{
  "hidden_size": 96,
  "experts_per_token": 4,
  "d_expert": 48,
  "normalize_top_k": false,
  "routed_scale": 13.3,
  "router_z_loss": 0.001,
  "init_std_router": 0.0191,
  "lr_router": 0.00129,
  "norm_eps": 1e-06,
  "learning_rate": 0.00297,
  "beta2": 0.95,
  "batch_tokens": 65536,
  "max_seq_len": 1024,
  "train_tokens": 370300000
}
Below are experts of layer 4 (counted from 0) of a mixture-of-experts language model. Rows are named router (the router's row for the expert), down (a neuron's output weights, with its number) and show model dimensions 32-63. Each number is 128 + 32 x the weight over its row's rms, rounded and kept within 0 to 255. Numbers have three digits each.
After each expert's rows: a language model's description of what the expert responds to; "comes before" lists some tokens at least twice as common just after its tokens as in all text. This comes from a sample of Wikipedia text that the model never trained on. Tokens count by the router's weight.

# expert 16
router:159088136144164157153109154088141128065138198076140132136160167150183206134103164186156120148183
down0:115162180127174197089081079086113142106106119122153155108100118149117090094081105100106069123079
down1:139180130160156181089135111137148169123063093159134146150119106158122146145129076065147129132071
down2:052119098123080067068116053141176102109093115178131095129126155176129179169172105102128145179140
down3:084121185103053111203155150141119135149182060137098102127134179130145090122139060145141088070180
down4:160121072119144125169159171119102098111067074107181126152126181141148139122107138091118103108099
down5:150137116148117123115171164100114127091073150100116065134115066126138136157088190098119114148096
down6:137168138152133173156111065096136102147180139165043124098143187161123132122121115093129183179170
down7:118121147155150087175143121200091160156125133125132153081196135074085102119187101070152131091129
down8:159129242094115156107077113130103147118150143143116160119130160188138106121124078126146137152144
down9:134117149165116132129147138135149114143143128140162101109204136120128092158100129213095114173098
down10:039118157157119165166081137106134125097136054109159106152139114117166116081119151116098125083149
Description: Table header cells. Pipe separators and column header words in Wikipedia tables, especially election and sports results, such as Candidate, Votes, Pld, ±%.
comes before: " |", " |\n", " Votes", " ", " Candidate", " %"

# expert 49
router:167108106133141119187141147123169208108114145132188114194136142151148130170143129178092135149154
down0:159119145124132178121172130177046130177140136038053096128162147149057137087124102155158083124107
down1:116093184163154135104128118072154075131099112078174129137100118145040195116167157176161129171142
down2:085111118161106111197161128114102154133184124145133160150085138128134137103132118117089073093149
down3:151121075163139061101108145114137128145044158126074068081167106088140095154132105097123148090131
down4:093151164078042173091063119157124162155179076106118142122119151077175146110113168123096130145127
down5:138137130151160071117211107158084151163121171132105135195139094146164105138163148138112164116114
down6:159128111121158115181071159219144175099166150139148148130083148131116093123109086092085077162149
down7:145164066048130142146147171147144187090178110151100108131108132195143112123110099115158120087139
down8:101101181143148159054079045106110063132172111136128114182105124131076129118132112147153122086191
down9:116137136178141171119147178152198114079085098160143115170111134119136195115165173091177081120080
down10:193109112096098125158167156127093162089144093117132136105168160121181123110071113134122108162074
Description: Quote and line starts. Opening quotation marks before quotes or titles, plus line breaks, list dashes and row-starting pipes in lists and tables.
comes before: "|", "-", "The", " \"", "A", "S"

# expert 42
router:162116085157119146178124184107124110121093140034151155169131111149122189151143147120137136143145
down0:119162149041076156064104142110146166196185151194128069105122165146114091123111123172150134159112
down1:197128110096148136158127156098123161158134091150133080106092143128122210139137061137133145125106
down2:207101133099108191143130170109143130177096122116131111115117147120091144133143122136148165144152
down3:255144126118159116141130144063107136052138117102135131109155135165093167133155098125152156193115
down4:000152169113123107155126172122119142192127099109107139119162114133101125119145137081156150104143
down5:167142167141164118171128145105177131171142104107112149161059143125167119104142106160067164179104
down6:246142122113118099123121097131166147079125126150151116110132176158129120143095090144161172154127
down7:150142123077111111122077083108105039111186157093120140096126079154033127120125154112103126193109
down8:173090150113151121135159112138080088103053173180127143181104126096194108163071138115119107175130
down9:115134122063049109071102075100106112092156211158128098065184102141109103116082175110119119145137
down10:131096125177048131116157122147145139159129102101156136096171171175101086119114177205129130152089
Description: Prepositions in names, charts. Prepositions and commas linking institution or place names and music chart phrases, such as College of, Encyclopedia of, in Billboard, Stadium, Prague.
comes before: " the", " New", " California", " United", " Year", " South"

# expert 20
router:155067105176180176146095132144185178095133151044152164107121137154149154151142115147094143166204
down0:139075078134185127046100130155154184112120122104143115124163172203053133149098121116128145179138
down1:067156171134132161163087130126055120199092096116128178151101085097164112108130097122069033145084
down2:000121198122109157074104178111176111110139127126089138149174096130150121114110189113128140068111
down3:189108128090182109204119101127101095056125113139153100109079131169161116163132120098153136166127
down4:192133097140096156136177103083166171142184145123152101134131177124177176170139100117129114133177
down5:066110108120126147107129147111152107086170145127164093110153141062125153139066124162128088168101
down6:163133185155138118100130148096115152141146174147103154136142133127151136119153131162149181108109
down7:084076144113139155114138088183135125142145106074151087107154182123127106135168081132182121087130
down8:157081171108129100116119125129085110052155087142187113125097166152116084167185183103118107127179
down9:255123083090091093129170120118135137057123105116163090110133131164146108171115120165141138156097
down10:124088103090178092147161139112100170106179076098100075119120225166138101122122124176142079129142
Description: Infobox field labels. Field names in infobox lists before a colon, like Directed, Founded, Genus, Architectural style, Label, Coordinates.
comes before: ":", "\n", " by", " date", " office", " information"

# expert 58
router:153061090122138147133111148125185150097124127108150128163110140129139148188131114146118136111145
down0:043199068127096129167149138097050108116087118137152165162109099140133082168088117106098122137163
down1:141141154157086071160188113133104191088155151132158086131173139089161157165160134116102102128142
down2:134149117092139189181145165096092104161173141121192100111124144163127141181170119109205186106127
down3:206130176150139131063086084145202143123171166156111123115124147170164142070148187157137087163134
down4:086121140084133144097107114121176078197126191132160135128136110215187107085138170127130156125059
down5:184137143086114109130195154098115081139115143120166117146120158142126079132076070119166150113133
down6:121145091078155159150079129175077119100134134108145130158113165060082106154151096106145157101136
down7:162165195211113156141137111159159143168137151121180103074134159122152187120128117150143157096092
down8:082104067102183197149104141093117125111069140160113142163104083209154144081124134117168097138121
down9:179059082075088174122128116132134161104181081132081111104103134110099121188148133100089131139118
down10:100163084158167145086125072145081116115117103120161092171102128108136131126116124088132140106168
Description: Past-tense verbs. Past-tense and passive participle verbs after a subject or was/were, such as passed, won, made, used, received, released.
comes before: " by", " to", " in", " the", " a", " on"

# expert 7
router:174100116159150145136129170082151159096132182089138149142115129172133158151113152206138128143196
down0:131101124071153103104143099138168176108122076156081122119098128098150100103110151140136142150109
down1:100159117120118183133113155134151122096149113114116144153107133159089071092091067152068124128118
down2:000118122119075144138192141165116149157161127138099115119147111102142156144137157108135084106107
down3:104079109128102120134162112176100190114140120121158151122183150051142094140089159117110090104089
down4:129147162190133130180129161147080163171104110120137155122088106107122104085073165171130113110123
down5:162121190099184135089121141113204085120111163090110165085123102181148134146169146132135140081151
down6:148115095155131141130185109117126223141149169151149154135141100110119140172154105132102106091166
down7:199098101131093123077130116127138155079100127130109147147100125137140125146123052154098146109150
down8:120126105151117180148128102125081107118055081120143136155143089143126139101101122089136119115096
down9:109140102104136151159129172131158209071148122113202118097127108103130123127173094076085112131161
down10:077151126146118107112161095156104149090076102129100080146135138199159136162118170145139151140130
Description: Section headings, table headers. Wiki section-heading markers and words inside headings or table header rows, e.g. ===Singles===, Votes, Candidate, Result.
comes before: " |", "==\n", "===\n", "===\n\n", "==\n\n", " ==\n"

# expert 24
router:158070100133155143153147190097155184087117125101157139186146099166147180166149137167145130124148
down0:043149174108116141149128168141076124198131111190153149129171095160112144090137129107134092122089
down1:170090173169150148117103086157103132086108139174151099050148138176113143125095105187084159136171
down2:074129137168112153159192141138107127134133125117163093138134108111146156135178200146113180137140
down3:000180140086135118108099161169144144183154121149164125148127162088138116171128128125174134112112
down4:056175140076113096168117143098135103149137146078086146145108097122181144116156133137136126090035
down5:011177150128076107126124085112086152160170102159183155146153142077139097101079124176088142134078
down6:033089155122120134102174141156112146119146152122107112152142127106181130199158150115135117066097
down7:138223145156130157165177151081120114139150160130166189089115125177167106127172170169115132157070
down8:111154224175098118082146126129180120113134136142144097160183148132124134155144157128152126108174
down9:120058075177158084144136121128092130130109142101201078156118136099154155126127149118150101147126
down10:149135175156159095170111149134127107136184194164170103148122150128138115136116092141119153149146
Description: Person first names. Given names starting a full name in plot summaries or credits, such as George, Laura, Johnny, plus connectives like both, such, by, as.
comes before: " the", " as", " a", "'s", " =\n\n", " \""

# expert 3
router:205112108163182135161139138093165160123126185095163158144130100176122170170185104158107123100174
down0:152084112110154160097171115135180135127152136110129118112131122110089087169108131124117132133122
down1:075107164084108167175123093162154080148104144128109113216134149105176122160134085189112135150137
down2:189112180140086151141107032107130167127107122159128126136088138109145127080149128072075100117107
down3:196135177114143147158141187117094117121173092128088161128164165130085134135170095131157095107088
down4:113144115115147127157113152143082127120152118163140152148174108143130166121141133040103108157140
down5:155116176119106125186124123132091097152113156098124122079170124149131116130116133179141194122105
down6:104118129124135109156187055140114122105153171134186137114088115116196129158100117064160155151096
down7:080151115138119148102104067067144112104159111121133156132096142114151078156168137149118197111149
down8:125125145151167077104152131088118107224167157197117120116053120159141109165132162132122127059122
down9:101132096134109163109095102214074155151085072114100202136126100134079085143107143090146173131123
down10:117137131069108168134100131217083132139151155127115168119149125175124093106114153185079139132154
Description: Ordinals and dates. Ordinal words, digits of years and the article before them in time phrases, such as first, sixth century, the 1990s.
comes before: "9", "0", " century", "1", "2", "th"

# expert 63
router:137099089147142124161154113096162183128075120055134145131145129157186152162177120168121129145140
down0:187101117093083117121130117150134130124136135127161151114122129128136104163099107169084107177100
down1:000128160105128113141132126151101129234138119113108130131153104124130091127123168089098120083135
down2:140161110140110075131139123086178107037069136114148138118099113086166149137157111097161118107171
down3:035163202130163089171173135121118169065143067176077099083145140155098115085140169092121121102104
down4:135126136174151128095032140125125091139110152169099169155145112133148142094039149171138130120097
down5:224099080152146061113139152159160116105132100130070128125139121119126089125118122123118081136156
down6:219166122177104126106129126099085130062080144080126092092129151126099115156088116139115118115144
down7:144104117147163164134150085101117125139154115077077091133160141126103101136131127126146184119146
down8:000102137148114185119132129151118103228117138144114112157103150107117109123126156078121122108121
down9:202111156129118148114173159074116105085108114106132138080138104128120142152173068156103133161129
down10:096127153078139124094157080063117070153132140158108122129142153184141109101101119150112164136162
Description: Capital initials and hyphens. Single capital letters beginning names and the hyphen in military designations, such as F-105, C-5, SR-25, Sy(ria), B(arker).
comes before: "1", "2", "3", "4", "U", "te"

# expert 13
router:147109077129168176118130158113124117114106163101156134147140101166138144149147100154115151145170
down0:142161134096119095069167159097153188146125058092135136119142111158148132101104080136163090166081
down1:182111079101126179087139131100118074099136091057096118113116164104142173196122124128156092152166
down2:187172133105209140124136115126155103090117187097171132145149141138167124087071100170194087126139
down3:024142143130148116093106124199198169152107137150132109147157123112197142085091117171118072119142
down4:218158119149132059088073115156117102149150106124109087126095110138113120120132162127173144095083
down5:139089127134095121180094158132109159140115121130149132120144152156092123168113122117082130147099
down6:058135151198117137201120136142088142142175109140108156163101139107119164115125196098125152082106
down7:039138127120125191134088171173086107169122074163088166139175108071111160062174166094209135108066
down8:215171149125119136063155124143147129052112141128185127141116141061123166156117114156115124137108
down9:051128114168113154184050139153108164179126182208123115135148127155182144080132116163102141111187
down10:255112125113136102138174101126140129128176174076099129130084114134159132114111112133136135128168
Description: Subject pronouns. Subject pronouns and relative who/which starting a clause before a verb (he, She, who), plus word pieces completing surnames.
comes before: " was", " is", " had", " has", "'s", " also"

# expert 51
router:177138082147144137182119138079180140102073124089141113137152148152165147180172164188098137146163
down0:190107141142117121092148142099101142115172117115119163072057164147119157142085125086084099087068
down1:195103093147086169113138099091161108118151136108116092108120162102150141151097165071147220111135
down2:149155182095099102120113135116120112093147182107127143088144137126142105158131128144150115210114
down3:099182074091168190145144165126114157177142128101106131095113148157109116126117178152062144147181
down4:030086107092184165162123122107151133174163088113115087166081140097112106112180112105101134125133
down5:206097111191138115146183155130050111108152158156116112071123153127117076144142170128125097134102
down6:222119146095087103118153113118186130099132188105145125110176153151175131108119093138154081139082
down7:165120115204125112130045129126114124135116114084116156077122108131112106164170133122187144103160
down8:128161107148124106115128066160098100121154137151070117110119125130165095156079159141174147125179
down9:026108151148119153119113169124139113109186132139177187142149161135139140095137141114193144107178
down10:092177119151130110096157153125081131164131153142085160146099147145091154098166217130109080111112
Description: Opening parentheses. Opening brackets after names or titles in lists, introducing years, roles or translations, such as Prohack (1949), guitar (1986–.
comes before: "1", "2", "0", "3", "S", "born"

# expert 35
router:147096126164149165168129180099160163094114164082151144167146127138148189171124127203135123111162
down0:146112153186123154146120140126146136159156141098147177121120146196109153174152121114157163084098
down1:195086143123085123056142055091167120108111088074094150100137117161153200124129101126130138091163
down2:155126092130082198158100078096183103124134163155136108136123088157168112164102106156166097155096
down3:185179155140133121149115154140156111042096141104150124149142116135148096073180177106136131169096
down4:154129092163111136109106145154144143119113145134156128163156127110106127108152130061128105136147
down5:195146189175167148120150109119138067136197132116133195083132143114175100084121148141157130086150
down6:232111103140120145127131095112133134098112118102103105100113128133082116115113126112125119142152
down7:124162097115109071131105100089109089134113122142137084129098130148091137166078087150161102201172
down8:031106104129090124134121134152163115157138106127133136138154145077168154116141118138111117156147
down9:152126172196128185119130102161132154095131194102125100094091096198125199131092144108093148130106
down10:126142115100155101162154094158118132121128111160121195164136061079140139173093126119107128088157
Description: Quantifiers and position words. Words like both, all, two, own and positional adjectives such as outside, western, upper, usually after the, and, between.
comes before: " of", " the", " and", ".\n\n", " than", " other"